From a checkpoint of a small mixture-of-experts model trained on Wikipedia: vocabulary 32768, 2 picks a token.
Below are experts of layer 7 (counted from 0) of a mixture-of-experts language model. Rows are named gate (a neuron's input weights, with its number), up (a neuron's input weights, with its number) and show model dimensions 256-383. Each number is 50 + 15 x the weight over its row's rms, rounded and kept within 0 to 99.
Before each expert's rows: "comes after" lists some tokens at least twice as common just before its tokens as in all text. This comes from a sample of Wikipedia text that the model never trained on. Tokens count by the router's weight.

# expert 4
comes after: " of", " in", ".", " with", " for", " on"
gate0:41 42 64 57 47 53 62 72 39 48 32 65 62 28 51 64 62 59 55 30 51 36 35 23 56 36 66 45 35 54 46 66 47 48 44 52 67 32 35 49 73 71 44 41 51 59 58 29 47 50 56 43 54 15 72 48 62 28 63 26 49 29 48 45 95 64 43 84 34 65 14 50 43 28 63 52 43 65 54 61 33 55 41 48 56 63 56 77 84 50 16 30 31 25 47 44 40 65 44 33 49 21 43 60 32 27 40 42 44 36 53 60 18 61 58 49 57 54 54 79 56 43 44 25 44 62 56 41
up0:46 57 67 39 66 30 48 56 47 72 67 24 36 58 53 86 50 49 22 56 43 59 56 71 39 44 55 51 47 35 51 58 61 70 40 40 62 67 37 39 61 50 41 14 61 27 36 79 50 41 46 16 58 74 53 47 27 76 55 46 57 44 57 57 60 70 44 72 66 63 43 40 28 43 62 43 26 30 10 60 47 55 26 29 33 23 78 69 56 66 36 30 54 47 47 55 57 37 50 43 62 31 30 62 57 60 35 69 63 51 46 26 44 54 75 59 59 65 66 38 36 65 46 51 66 68 61 36
gate1:17 63 60 70 24 74 15 54 62 48 43 40 46 66 71 41 54 44 48 41 48 51 38 44 63 24 62 52 78 75 33 41 50 39 48 34 21 48 47 39 46 62 51 53 32 44 48 37 55 61 61 54 28 39 75 40 66 38 60 53 31 29 35 55 42 71 41 37 36 26 60 90 54 47 46 60 65 57 53 22 58 42 35 78 66 57 29 55 54 58 41 48 28 80 47 43 50 58 22 54 31 60 68 57 55 44 86 31 62 45 39 52 23 49 53 61 45 31 47 60 87 69 45 30 77 65 62 62
up1:16 62 52 53 48 55 31 66 67 39 26 52 64 55 78 62 54 49 61 54 65 44 53 43 67 31 57 60 71 54 10 40 50 30 47 45 30 37 54 40 58 74 69 45 38 40 56 22 56 63 62 67 24 48 74 23 44 49 45 42 28 41 50 58 54 62 28 65 55 32 41 82 71 61 43 39 73 37 60 16 44 50 31 84 50 60 49 55 45 44 39 48 45 50 57 46 55 52 32 23 36 60 55 57 84 57 62 34 54 43 45 47 31 68 37 47 48 43 47 59 73 82 48 38 35 49 54 71
gate2:64 16 60 43 40 58 51 50 48 55 55 78 60 18 33 48 58 56 23 48 56 41 61 65 37 47 29 57 54 41 64 57 52 66 38 59 54 29 47 65 27 36 43 51 61 69 60 60 33 30 70 33 45 51 50 32 47 49 44 74 34 66 31 33 33 37 66 75 30 55 61 68 47 56 38 54 61 49 57 25 62 66 58 55 54 56 63 64 53 62 43 28 41 56 64 35 54 52 66 40 44 51 22 79 45 58 71 51 63 21 30 23 53 63 49 59 62 43 35 47 68 40 54 51 40 53 70 59
up2:74 47 44 53 60 70 68 54 60 13 43 64 85 54 43 25 60 69 54 56 54 71 74 50 48 56 44 29 30 27 65 43 70 37 55 44 54 54 56 49 36 66 34 67 63 55 46 51 31 48 29 45 42 56 48 27 39 53 58 64 48 64 50 38 59 36 82 56 34 65 77 43 25 62 59 68 46 35 52 43 35 67 76 51 56 62 46 35 55 22 40 50 55 43 63 34 80 50 44 41 66 50 28 62 46 70 49 58 38 28 44 55 45 60 42 50 39 38 45 46 81 75 69 43 34 55 59 75
gate3:24 79 48 30 46 67 68 52 44 31 38 33 44 44 84 61 62 51 57 56 46 41 27 22 11 50 28 64 48 38 40 80 57 66 54 67 50 44 50 75 45 49 30 35 45 61 54 43 23 26 36 66 47 17 56 64 43 32 41 78 51 59 33 36 60 48 47 34 43 46 57 62 45 41 32 31 50 66 52 48 41 64 40 43 56 72 58 76 15 37 42 60 33 34 28 50 51 30 51 31 46 52 46 61 53 79 55 53 33 28 55 64 50 60 56 37 34 49 58 45 25 41 26 24 48 77 75 38
up3:37 52 70 50 57 60 56 67 56 42 59 42 45 27 69 52 41 77 44 34 42 30 23 62 42 79 23 38 68 43 41 51 37 48 49 64 56 60 44 69 45 43 27 50 57 66 76 54 43 41 52 35 62 39 77 43 42 43 68 67 48 75 30 30 40 60 49 47 23 23 67 42 49 29 55 62 40 37 55 27 50 60 42 54 73 55 46 56 23 30 29 55 30 44 59 36 51 39 72 43 34 46 68 56 56 67 33 34 37 28 59 47 41 75 35 32 26 40 44 36 53 59 30 46 51 67 61 50

# expert 22
comes after: "-", "==", "|", "===", "\n\n", "201"
gate0:45 66 60 58 49 56 52 60 48 60 64 79 55 66 61 32 46 40 46 24 64 72 50 54 70 18 64 57 70 69 82 45 61 34 31 42 59 64 63 30 63 45 43 72 49 54 28 52 19 37 56 50 52 38 55 73 63 49 33 36 27 56 77 56 55 57 40 48 68 73 34 59 73 57 50 67 28 46 48 34 63 31 40 34 46 56 64 41 24 53 75 38 69 27 54 42 60 69 71 52 43 48 53 67 42 45 40 22 30 65 29 29 88 42 11 49 39 19 62 33 52 32 32 60 30 59 60 41
up0:68 71 49 66 53 47 42 59 57 54 60 60 52 41 61 13 61 75 71 38 60 68 50 51 98 33 34 54 47 34 88 34 41 51 48 34 52 51 59 18 46 35 33 27 44 34 33 35 32 42 57 50 40 64 45 71 61 45 40 56 45 46 85 42 70 35 33 57 58 70 52 39 67 34 37 70 34 46 32 26 65 40 43 34 50 24 38 51 26 41 84 51 43 50 61 55 60 69 56 43 46 61 57 66 71 39 36 41 43 69 24 17 65 52 26 52 12 09 55 41 46 18 42 57 59 55 72 53
gate1:45 33 66 65 44 43 25 43 29 61 43 62 41 40 72 52 35 39 41 39 55 59 30 58 51 50 32 45 69 56 40 53 68 25 32 51 61 62 58 52 35 47 52 57 74 61 49 33 30 53 37 30 46 26 62 43 39 93 43 31 45 52 43 29 99 52 28 63 32 60 42 60 58 81 87 61 35 39 48 28 44 63 43 37 55 20 30 45 54 39 58 60 64 56 52 93 25 65 89 53 43 33 66 44 69 42 46 85 60 45 32 45 70 38 58 59 41 33 59 64 31 61 43 72 38 62 79 27
up1:50 52 58 51 35 46 32 71 33 52 30 67 56 70 50 55 44 53 49 01 69 62 21 31 38 17 33 50 58 57 49 52 56 18 48 51 50 84 68 32 50 41 54 51 49 70 46 23 43 28 07 69 40 43 35 57 72 66 33 29 32 72 26 36 72 70 47 48 41 52 32 48 47 65 62 64 15 53 98 36 31 65 70 51 51 34 55 63 34 39 48 44 62 50 54 94 26 79 71 66 27 32 54 32 66 60 50 51 72 49 45 49 62 48 58 44 40 28 66 39 23 47 40 50 34 47 46 12
gate2:81 51 55 43 38 57 65 60 54 58 48 78 44 39 64 23 52 22 45 57 55 58 40 37 37 39 79 43 34 77 73 49 45 58 58 24 49 69 56 27 67 20 70 31 35 41 55 33 29 17 45 51 54 56 57 40 60 61 65 26 54 64 60 54 54 00 33 25 57 74 54 46 74 72 70 62 59 56 42 47 44 47 58 61 51 55 32 40 58 15 53 71 27 37 48 68 45 53 64 49 77 47 22 32 58 76 65 48 67 51 52 42 29 50 57 35 50 41 61 41 55 29 52 69 81 62 43 64
up2:70 65 46 54 35 76 61 67 43 58 55 71 47 53 76 29 39 24 48 63 61 50 25 29 27 44 67 47 48 67 65 43 44 49 69 46 49 57 52 28 61 30 66 23 41 43 50 22 35 24 45 37 53 46 76 45 52 45 68 00 52 71 53 42 58 14 35 43 71 74 49 46 69 78 77 55 44 59 48 32 56 55 53 58 52 36 38 54 53 33 36 58 35 50 70 64 37 49 57 50 65 59 51 51 75 64 67 44 40 45 41 39 29 30 74 38 43 34 53 33 41 30 46 61 74 56 44 54
gate3:45 37 51 26 61 53 40 54 56 61 50 54 29 38 69 44 58 46 41 64 57 12 65 31 50 60 35 83 60 17 79 70 60 44 66 28 33 45 44 43 69 53 50 36 49 54 36 40 55 52 71 56 74 64 40 76 58 35 53 58 38 78 00 29 39 42 54 59 68 54 64 41 45 37 35 39 52 53 44 43 55 33 27 54 29 61 32 51 19 54 45 52 43 31 44 58 77 28 10 34 31 49 32 27 40 63 43 80 54 47 48 55 32 33 73 27 58 60 42 52 43 54 43 70 44 53 55 67
up3:37 56 60 45 71 36 48 48 40 46 50 60 27 55 64 37 72 54 68 50 70 56 41 55 41 60 61 52 44 46 75 41 58 41 69 47 43 47 51 40 67 88 29 59 37 41 36 36 42 55 72 44 71 51 03 74 50 65 39 53 46 42 48 42 61 39 31 52 79 45 61 73 40 51 44 38 51 54 60 36 34 57 26 69 43 49 47 63 09 42 73 49 50 44 47 29 54 45 18 34 69 30 22 49 36 68 62 45 44 55 34 52 45 48 63 36 36 71 51 49 41 40 59 66 37 54 50 73

# expert 13
comes after: " |", " ", ";", "–", " other", " −"
gate0:43 50 59 24 38 43 65 42 51 45 48 49 33 67 64 39 27 13 39 57 59 46 47 27 68 55 37 55 38 65 33 50 22 55 49 43 56 69 30 51 66 63 57 55 48 40 43 39 31 40 58 61 64 57 84 53 54 75 48 47 59 57 65 35 61 05 44 41 77 44 50 26 40 57 51 61 41 36 64 59 62 83 70 35 72 63 55 38 40 81 35 32 43 38 33 63 63 44 64 66 29 49 52 55 43 65 51 64 45 50 52 28 24 55 36 02 58 10 48 53 70 51 37 50 42 45 61 59
up0:52 44 72 46 48 56 55 39 54 32 44 50 43 55 66 49 16 23 46 55 60 69 34 33 65 63 66 62 47 37 41 62 00 61 48 67 59 68 39 38 51 63 26 66 68 40 28 41 32 38 82 49 71 72 69 34 48 60 45 27 42 53 49 26 50 30 53 45 50 62 29 53 33 72 59 61 49 60 35 56 43 66 88 32 26 49 70 37 54 52 32 62 53 25 40 79 64 42 53 76 47 65 49 49 42 73 38 61 54 47 56 39 21 49 29 36 58 35 44 54 48 56 46 42 49 59 69 52
gate1:35 52 48 46 53 47 52 36 33 53 52 46 28 40 64 77 64 46 41 50 61 26 32 56 60 36 29 21 31 49 29 61 61 17 32 58 30 86 49 51 37 37 47 49 61 59 57 48 48 72 56 42 39 30 40 40 75 24 74 23 46 41 44 53 67 70 63 62 41 33 75 43 48 37 64 31 42 28 52 64 48 69 29 54 33 44 60 54 31 72 72 48 33 44 50 55 05 48 57 33 65 47 47 80 53 28 31 29 34 57 51 59 72 51 53 15 54 57 46 29 30 53 37 52 60 77 81 54
up1:64 32 16 70 43 34 56 31 49 60 52 42 20 21 62 65 64 51 53 59 45 18 42 75 42 42 46 31 78 29 48 60 51 56 32 44 35 79 21 54 42 43 40 59 58 92 72 51 32 67 69 30 41 54 41 59 61 48 34 45 23 27 43 60 66 70 55 35 35 44 51 72 53 55 68 34 35 53 73 66 41 53 39 54 26 41 45 50 24 51 20 63 38 51 64 49 35 25 66 45 50 46 65 58 37 39 48 49 26 41 67 22 51 61 36 06 48 36 51 36 53 50 30 61 52 71 75 22
gate2:44 22 71 47 49 59 40 55 58 69 24 36 46 64 20 47 32 35 33 66 38 33 96 54 28 63 38 66 57 55 67 23 69 74 48 58 51 49 42 54 46 52 65 74 50 65 58 67 67 68 62 56 33 57 86 43 54 85 55 59 38 29 52 59 40 64 49 51 23 53 26 49 34 36 48 27 48 70 54 67 14 46 15 59 31 56 59 41 36 65 58 35 55 16 36 66 46 65 67 50 50 49 19 67 81 47 41 41 48 25 62 51 13 44 48 26 52 48 47 64 41 49 53 53 50 41 29 45
up2:37 42 72 57 55 34 42 47 54 60 17 26 53 38 41 45 22 54 55 49 61 47 60 55 39 35 56 53 63 48 12 55 52 56 46 72 50 82 54 61 62 38 37 63 63 61 61 47 77 44 56 57 39 31 68 55 54 46 30 40 24 27 55 41 53 49 26 57 34 51 54 62 29 55 53 33 53 36 75 46 07 50 32 50 44 41 60 43 44 44 29 54 38 33 52 84 30 61 40 45 57 70 37 61 64 69 57 62 65 44 75 37 56 63 75 11 34 40 44 53 50 40 28 60 71 53 20 35
gate3:64 77 40 26 44 68 72 51 55 38 57 39 18 53 81 29 44 50 37 42 78 58 59 36 55 46 42 55 38 60 41 10 68 24 47 58 62 62 43 59 51 69 19 28 42 66 64 61 41 54 35 34 47 40 66 42 33 41 59 44 70 50 44 45 26 74 17 80 32 48 44 30 51 59 50 35 50 48 30 41 48 45 36 30 46 50 46 69 62 68 44 45 56 55 83 41 43 24 51 48 42 33 75 45 80 42 67 13 41 48 55 69 40 40 43 46 56 44 69 63 50 54 39 48 22 62 37 44
up3:63 51 28 45 46 78 63 41 46 30 50 37 57 77 71 65 51 75 26 38 66 46 80 26 54 52 48 18 36 62 18 63 46 48 54 19 66 58 62 47 51 63 39 69 49 49 34 57 41 44 51 40 56 59 55 25 63 66 42 66 58 43 71 29 44 31 35 55 49 33 37 87 49 69 51 34 33 52 41 52 31 64 40 50 52 65 44 64 54 43 45 53 57 51 92 21 39 25 61 43 35 30 59 41 54 70 62 44 53 62 85 51 34 54 63 46 68 31 58 81 66 57 58 39 52 71 55 42

# expert 12
comes after: "\n", " |\n", ")\n", "0", "|", ")"
gate0:71 56 70 39 55 45 52 63 75 62 44 54 46 64 60 51 39 48 23 37 67 51 36 24 26 48 59 45 69 42 23 32 42 34 55 36 45 70 66 42 54 62 89 38 51 46 69 52 63 65 64 46 56 49 36 53 56 32 53 65 41 18 58 51 45 17 17 57 28 36 62 52 54 40 48 28 76 34 37 43 50 60 44 63 64 29 57 60 90 49 55 46 51 66 30 50 55 43 61 61 73 38 44 74 43 65 61 42 46 45 49 43 37 59 53 34 44 29 79 58 54 32 53 54 35 73 40 40
up0:46 46 72 37 53 32 39 34 61 49 36 41 59 65 55 46 44 41 44 32 81 62 36 34 33 33 42 55 51 38 31 48 56 56 56 57 37 70 49 44 44 75 75 50 87 22 68 81 83 67 41 52 69 42 25 35 59 52 49 60 37 16 62 78 42 38 47 45 43 67 63 46 55 54 43 25 59 48 57 25 75 54 39 57 71 37 41 65 72 63 53 43 26 82 25 66 38 68 49 54 31 21 48 76 58 50 75 28 44 69 52 37 51 51 44 44 48 32 53 44 47 45 59 53 43 82 51 51
gate1:33 56 26 44 54 54 59 51 42 27 57 58 67 73 45 09 55 53 41 62 68 62 42 50 52 72 50 52 37 42 95 52 49 42 43 53 52 66 42 44 59 24 54 55 78 21 52 88 64 49 35 49 63 45 23 53 34 60 31 30 67 41 68 81 51 59 35 10 45 33 59 46 25 54 72 63 66 26 37 46 53 46 60 31 65 58 53 57 49 16 49 63 19 44 49 53 42 32 58 52 54 66 59 56 65 51 39 32 35 64 66 29 50 85 31 68 64 56 48 51 64 62 71 47 64 87 69 44
up1:29 56 45 21 66 51 58 57 60 46 58 56 49 60 60 28 58 55 44 25 70 60 42 48 38 41 42 39 47 43 57 37 55 54 40 69 41 72 67 36 43 34 49 63 45 43 55 85 46 44 33 43 59 35 42 43 45 52 34 60 49 35 64 66 19 31 37 31 59 48 50 45 39 53 67 67 45 59 54 58 49 41 62 33 53 65 35 83 52 29 41 33 19 61 63 56 36 40 57 67 40 64 73 62 49 52 52 49 46 48 62 41 57 49 24 68 34 70 45 46 63 65 67 40 66 46 69 57
gate2:16 48 40 36 59 38 44 47 76 49 53 46 17 81 30 51 40 40 38 44 62 40 56 53 40 26 41 57 42 52 57 37 60 61 48 53 33 76 66 45 44 61 69 59 43 56 34 43 51 76 30 49 43 70 44 60 69 55 45 86 20 45 41 58 54 54 57 53 58 35 62 56 56 55 50 54 32 48 12 64 23 56 34 70 35 51 41 66 39 54 38 41 41 35 60 45 46 46 55 49 79 76 72 20 59 51 36 47 81 39 61 43 68 33 64 54 43 56 63 43 63 77 45 65 43 58 48 42
up2:24 60 27 51 72 26 41 66 78 58 31 39 29 71 48 53 42 42 29 45 42 54 59 52 37 36 39 73 26 54 74 28 54 81 55 51 42 76 61 58 40 50 64 56 25 48 37 60 34 50 36 51 46 69 24 60 49 54 61 77 53 52 27 50 55 52 52 50 60 31 40 60 59 57 54 70 17 37 14 50 27 53 58 73 20 54 58 60 61 63 54 53 41 49 61 57 53 60 56 49 33 72 63 28 61 49 36 42 66 54 65 39 63 27 45 68 38 54 49 40 44 67 49 55 53 66 41 49
gate3:37 73 58 33 31 36 46 78 58 57 40 88 45 42 62 65 54 55 48 45 50 84 72 53 29 20 62 28 85 58 58 23 44 60 56 54 61 72 28 54 31 49 46 43 74 59 46 74 43 28 52 65 61 35 55 42 55 42 43 39 30 57 47 48 29 37 43 42 48 58 37 41 35 40 54 54 49 59 59 82 47 48 52 42 43 57 44 59 74 38 78 27 60 48 31 35 66 49 50 62 35 77 56 19 49 56 51 69 43 58 41 67 77 16 52 36 53 40 58 60 49 37 21 36 56 67 40 63
up3:22 60 43 41 51 29 50 48 68 59 27 61 42 61 75 66 38 64 72 50 33 68 70 50 47 17 51 41 80 47 50 44 46 49 66 37 61 68 44 62 42 48 49 50 65 47 28 84 41 39 42 65 53 50 46 41 33 56 36 33 42 63 65 70 31 40 64 46 48 40 57 34 24 46 58 48 75 51 50 70 54 38 50 41 44 49 59 58 54 31 62 24 47 68 59 38 51 45 48 54 39 54 49 39 40 53 46 39 75 38 60 74 63 11 48 32 49 31 70 77 55 60 38 67 58 70 37 80

# expert 7
comes after: " ", " |", " (", "–", ";", "2"
gate0:44 37 53 56 75 49 47 67 51 33 52 37 75 45 47 62 60 41 51 56 52 32 33 58 61 68 52 51 44 62 86 51 64 16 46 28 51 56 64 56 52 59 57 69 72 60 46 52 65 53 55 39 75 62 21 73 45 47 49 21 45 52 63 47 50 54 47 48 45 57 56 43 45 42 55 56 53 75 16 75 81 71 62 44 38 50 68 59 44 54 58 35 60 49 52 51 65 72 57 58 36 52 80 73 56 59 58 40 61 49 31 47 50 54 59 54 72 55 34 40 35 35 36 64 49 34 61 72
up0:51 41 42 36 50 45 61 45 41 28 55 64 62 34 38 42 59 39 53 50 71 34 43 50 81 76 35 62 34 50 52 57 40 32 62 57 39 47 54 64 29 48 43 59 60 52 59 39 60 39 59 30 73 61 42 54 49 70 24 44 47 35 72 83 45 64 33 38 21 51 58 61 38 40 39 45 31 79 37 99 74 54 48 22 46 52 54 42 46 43 34 24 47 34 49 45 59 38 40 44 35 53 68 74 62 65 60 47 59 54 30 41 31 58 59 59 51 50 30 39 29 41 35 56 44 47 50 63
gate1:64 46 65 44 38 24 41 64 51 54 42 31 37 29 80 40 46 38 67 52 49 29 36 62 51 39 42 54 60 61 71 52 39 67 39 22 60 55 39 68 40 50 48 45 46 52 77 45 70 66 50 44 55 41 21 54 52 43 41 52 34 44 59 41 44 79 51 51 47 43 80 44 60 63 43 76 46 43 24 44 61 59 39 40 43 30 39 52 49 50 44 78 56 32 78 26 52 61 50 57 57 60 51 38 29 31 59 48 57 80 61 24 47 30 27 58 47 57 31 55 29 47 46 36 23 56 35 29
up1:45 61 52 41 60 57 29 54 65 38 53 10 50 39 58 37 54 40 38 27 72 49 32 69 68 39 51 48 46 56 34 48 41 49 43 56 39 53 55 67 39 52 92 38 52 69 71 34 72 53 29 38 43 50 35 59 44 56 55 27 54 39 31 27 57 63 55 45 61 46 70 53 42 75 40 52 60 48 36 42 36 78 44 40 21 27 54 61 44 70 26 66 49 50 59 25 53 27 59 08 53 65 52 25 58 39 24 53 67 64 27 63 53 37 49 67 47 61 46 69 60 49 59 59 43 71 55 26
gate2:66 73 27 48 60 33 47 38 41 52 41 30 45 87 43 50 73 45 38 29 33 61 48 68 62 43 82 45 49 54 43 42 70 33 57 69 25 44 75 39 49 53 55 22 45 34 47 27 60 41 36 19 62 45 49 65 41 58 53 37 68 26 72 59 52 38 66 61 42 19 39 69 40 55 50 40 72 58 36 41 58 28 80 65 61 76 34 45 58 44 69 40 42 53 59 47 50 74 49 57 71 69 35 45 29 68 56 39 41 68 51 41 61 55 30 50 39 23 49 38 53 34 45 30 59 89 64 53
up2:62 65 54 34 49 48 61 47 59 40 54 40 56 61 42 63 93 47 47 27 46 69 52 58 49 46 83 51 44 53 33 40 58 51 47 65 46 50 79 51 26 62 62 36 40 43 36 58 46 61 43 37 65 59 43 68 76 44 77 65 60 29 67 84 44 27 66 54 35 27 46 65 14 45 52 34 67 70 63 19 64 38 76 54 54 51 74 68 61 49 53 39 31 57 48 36 48 57 57 55 74 67 36 31 40 52 44 54 59 47 48 42 75 59 27 42 29 22 39 54 74 38 55 42 43 58 43 51
gate3:48 58 60 56 67 71 40 61 11 60 41 41 38 66 39 84 74 31 48 63 30 38 42 47 48 32 41 73 63 76 37 59 65 35 60 50 72 79 47 76 49 41 32 38 42 47 52 63 40 66 48 39 40 45 55 69 52 40 67 37 62 32 45 48 39 63 61 31 45 63 40 46 43 81 57 60 49 55 22 55 41 35 33 26 21 49 73 63 34 38 83 59 68 39 42 73 55 46 63 62 82 71 45 52 40 44 35 39 54 36 38 51 42 79 27 68 12 57 69 58 72 48 66 08 41 57 54 53
up3:52 52 72 31 60 68 51 38 17 42 32 38 55 53 48 73 66 34 29 48 21 35 44 46 49 28 54 75 53 82 44 47 56 38 48 60 55 72 36 64 61 56 72 58 46 53 64 70 43 76 43 49 37 30 29 40 49 48 41 40 74 33 53 57 42 71 54 52 25 41 55 57 26 62 33 63 47 47 49 63 36 36 41 39 54 56 77 50 49 51 38 58 70 36 51 83 61 51 78 59 66 73 33 50 47 56 48 43 66 24 51 50 29 74 28 82 12 57 65 62 64 58 52 06 43 56 66 37

# expert 9
comes after: " the", " The", " a", "The", " his", "'s"
gate0:89 31 53 17 65 55 38 34 29 36 57 29 47 26 71 40 43 38 39 36 41 71 44 52 22 55 85 31 57 66 67 68 61 53 50 42 23 38 46 56 52 72 28 41 40 56 46 50 44 58 16 66 46 65 21 48 57 58 72 28 40 50 56 40 62 47 50 39 46 53 59 26 38 43 23 63 31 85 42 46 47 44 63 24 86 24 26 38 53 62 44 49 44 32 66 64 54 45 57 60 61 39 48 60 30 60 36 60 34 56 60 31 38 46 65 80 43 44 35 35 69 45 62 54 32 68 58 31
up0:58 83 76 39 62 51 27 16 63 65 67 53 46 51 39 46 55 48 41 48 50 64 07 66 18 57 50 26 46 72 63 60 56 71 39 35 43 47 71 53 68 81 20 50 63 44 59 43 44 69 24 53 54 62 51 40 69 46 61 63 55 37 46 51 57 41 57 35 39 54 73 52 33 43 17 51 33 78 55 54 33 48 52 32 97 50 46 51 49 54 58 49 31 49 59 66 51 53 35 43 63 39 43 52 56 45 62 51 38 82 56 27 40 30 58 57 39 60 31 43 69 46 27 62 40 78 75 31
gate1:46 73 36 12 62 36 53 39 23 60 61 26 63 28 54 47 34 62 58 81 61 40 67 54 35 57 53 50 21 49 64 63 39 34 51 48 73 76 38 51 46 05 36 44 69 54 69 60 12 53 47 58 44 48 28 41 47 49 47 59 59 64 76 55 36 54 78 33 20 65 29 50 49 67 65 18 42 63 74 30 46 74 24 56 46 28 30 42 52 79 42 76 63 54 61 75 66 41 72 70 59 59 58 32 41 59 45 47 54 71 62 46 47 29 33 75 31 59 50 62 41 75 67 14 52 45 57 50
up1:48 63 39 50 44 44 60 74 52 42 72 03 54 55 70 39 63 52 45 45 37 58 74 31 51 47 36 65 65 56 55 54 35 32 61 28 43 60 24 68 27 64 39 45 73 52 46 61 26 43 61 36 35 28 27 57 49 42 56 50 32 48 50 54 42 62 65 45 49 67 48 51 46 56 56 40 70 39 70 41 33 34 49 68 46 46 18 33 58 81 42 65 26 50 42 34 55 51 63 43 45 61 54 55 37 45 66 43 61 54 63 26 44 62 53 65 35 61 66 73 56 51 64 23 71 79 31 50
gate2:45 40 39 43 44 31 41 14 42 39 49 71 46 55 57 43 54 39 41 63 50 42 49 36 52 49 25 70 51 53 45 69 43 22 04 30 45 53 57 78 28 46 57 59 31 35 47 85 41 30 50 26 37 54 68 36 57 65 27 58 52 49 44 17 67 35 72 57 57 47 39 48 49 41 49 48 40 58 45 48 45 67 45 51 71 28 33 54 38 69 26 50 71 34 43 42 36 61 50 62 49 46 56 46 38 45 74 68 68 48 59 52 55 60 40 43 63 42 57 41 57 17 65 60 67 51 55 45
up2:41 19 34 29 43 31 41 13 49 52 39 61 60 75 49 42 59 52 47 65 22 54 57 23 49 57 58 38 47 47 56 66 74 12 00 65 58 76 79 54 16 44 66 50 44 52 64 74 70 44 48 24 47 69 44 53 51 52 42 49 58 45 57 42 92 42 57 53 25 58 55 51 27 47 45 52 63 58 57 71 31 69 26 60 67 41 41 71 36 58 28 64 54 66 09 43 25 52 63 54 54 56 40 58 19 40 59 79 57 48 43 44 44 29 56 38 45 39 55 32 61 21 43 61 87 60 34 36
gate3:18 59 26 46 37 62 21 22 58 56 77 53 46 44 61 56 48 75 71 46 54 64 45 51 43 32 54 75 50 38 19 44 55 42 40 46 42 49 68 25 27 44 58 59 41 28 56 40 75 69 33 36 68 59 54 67 47 52 54 53 36 54 45 42 41 31 43 38 31 47 56 43 47 54 49 42 46 59 67 38 50 64 50 65 49 38 36 41 21 67 59 69 33 50 43 66 45 56 52 25 37 23 40 53 73 57 75 50 37 56 60 68 06 39 39 55 49 51 59 47 53 59 72 63 42 32 51 45
up3:51 45 48 36 48 44 34 34 56 77 69 50 46 47 54 60 39 78 80 52 79 47 78 69 53 53 44 57 68 43 68 46 27 45 53 68 39 32 79 35 28 54 65 18 40 37 64 42 72 45 44 47 72 60 42 62 85 37 66 48 34 45 63 49 36 55 58 40 43 52 65 33 38 68 61 32 52 52 36 50 34 74 34 51 57 44 26 34 35 52 37 46 60 41 39 68 53 28 57 01 56 50 38 44 54 58 74 37 31 53 57 55 19 43 16 40 75 79 48 43 63 36 71 47 37 30 44 62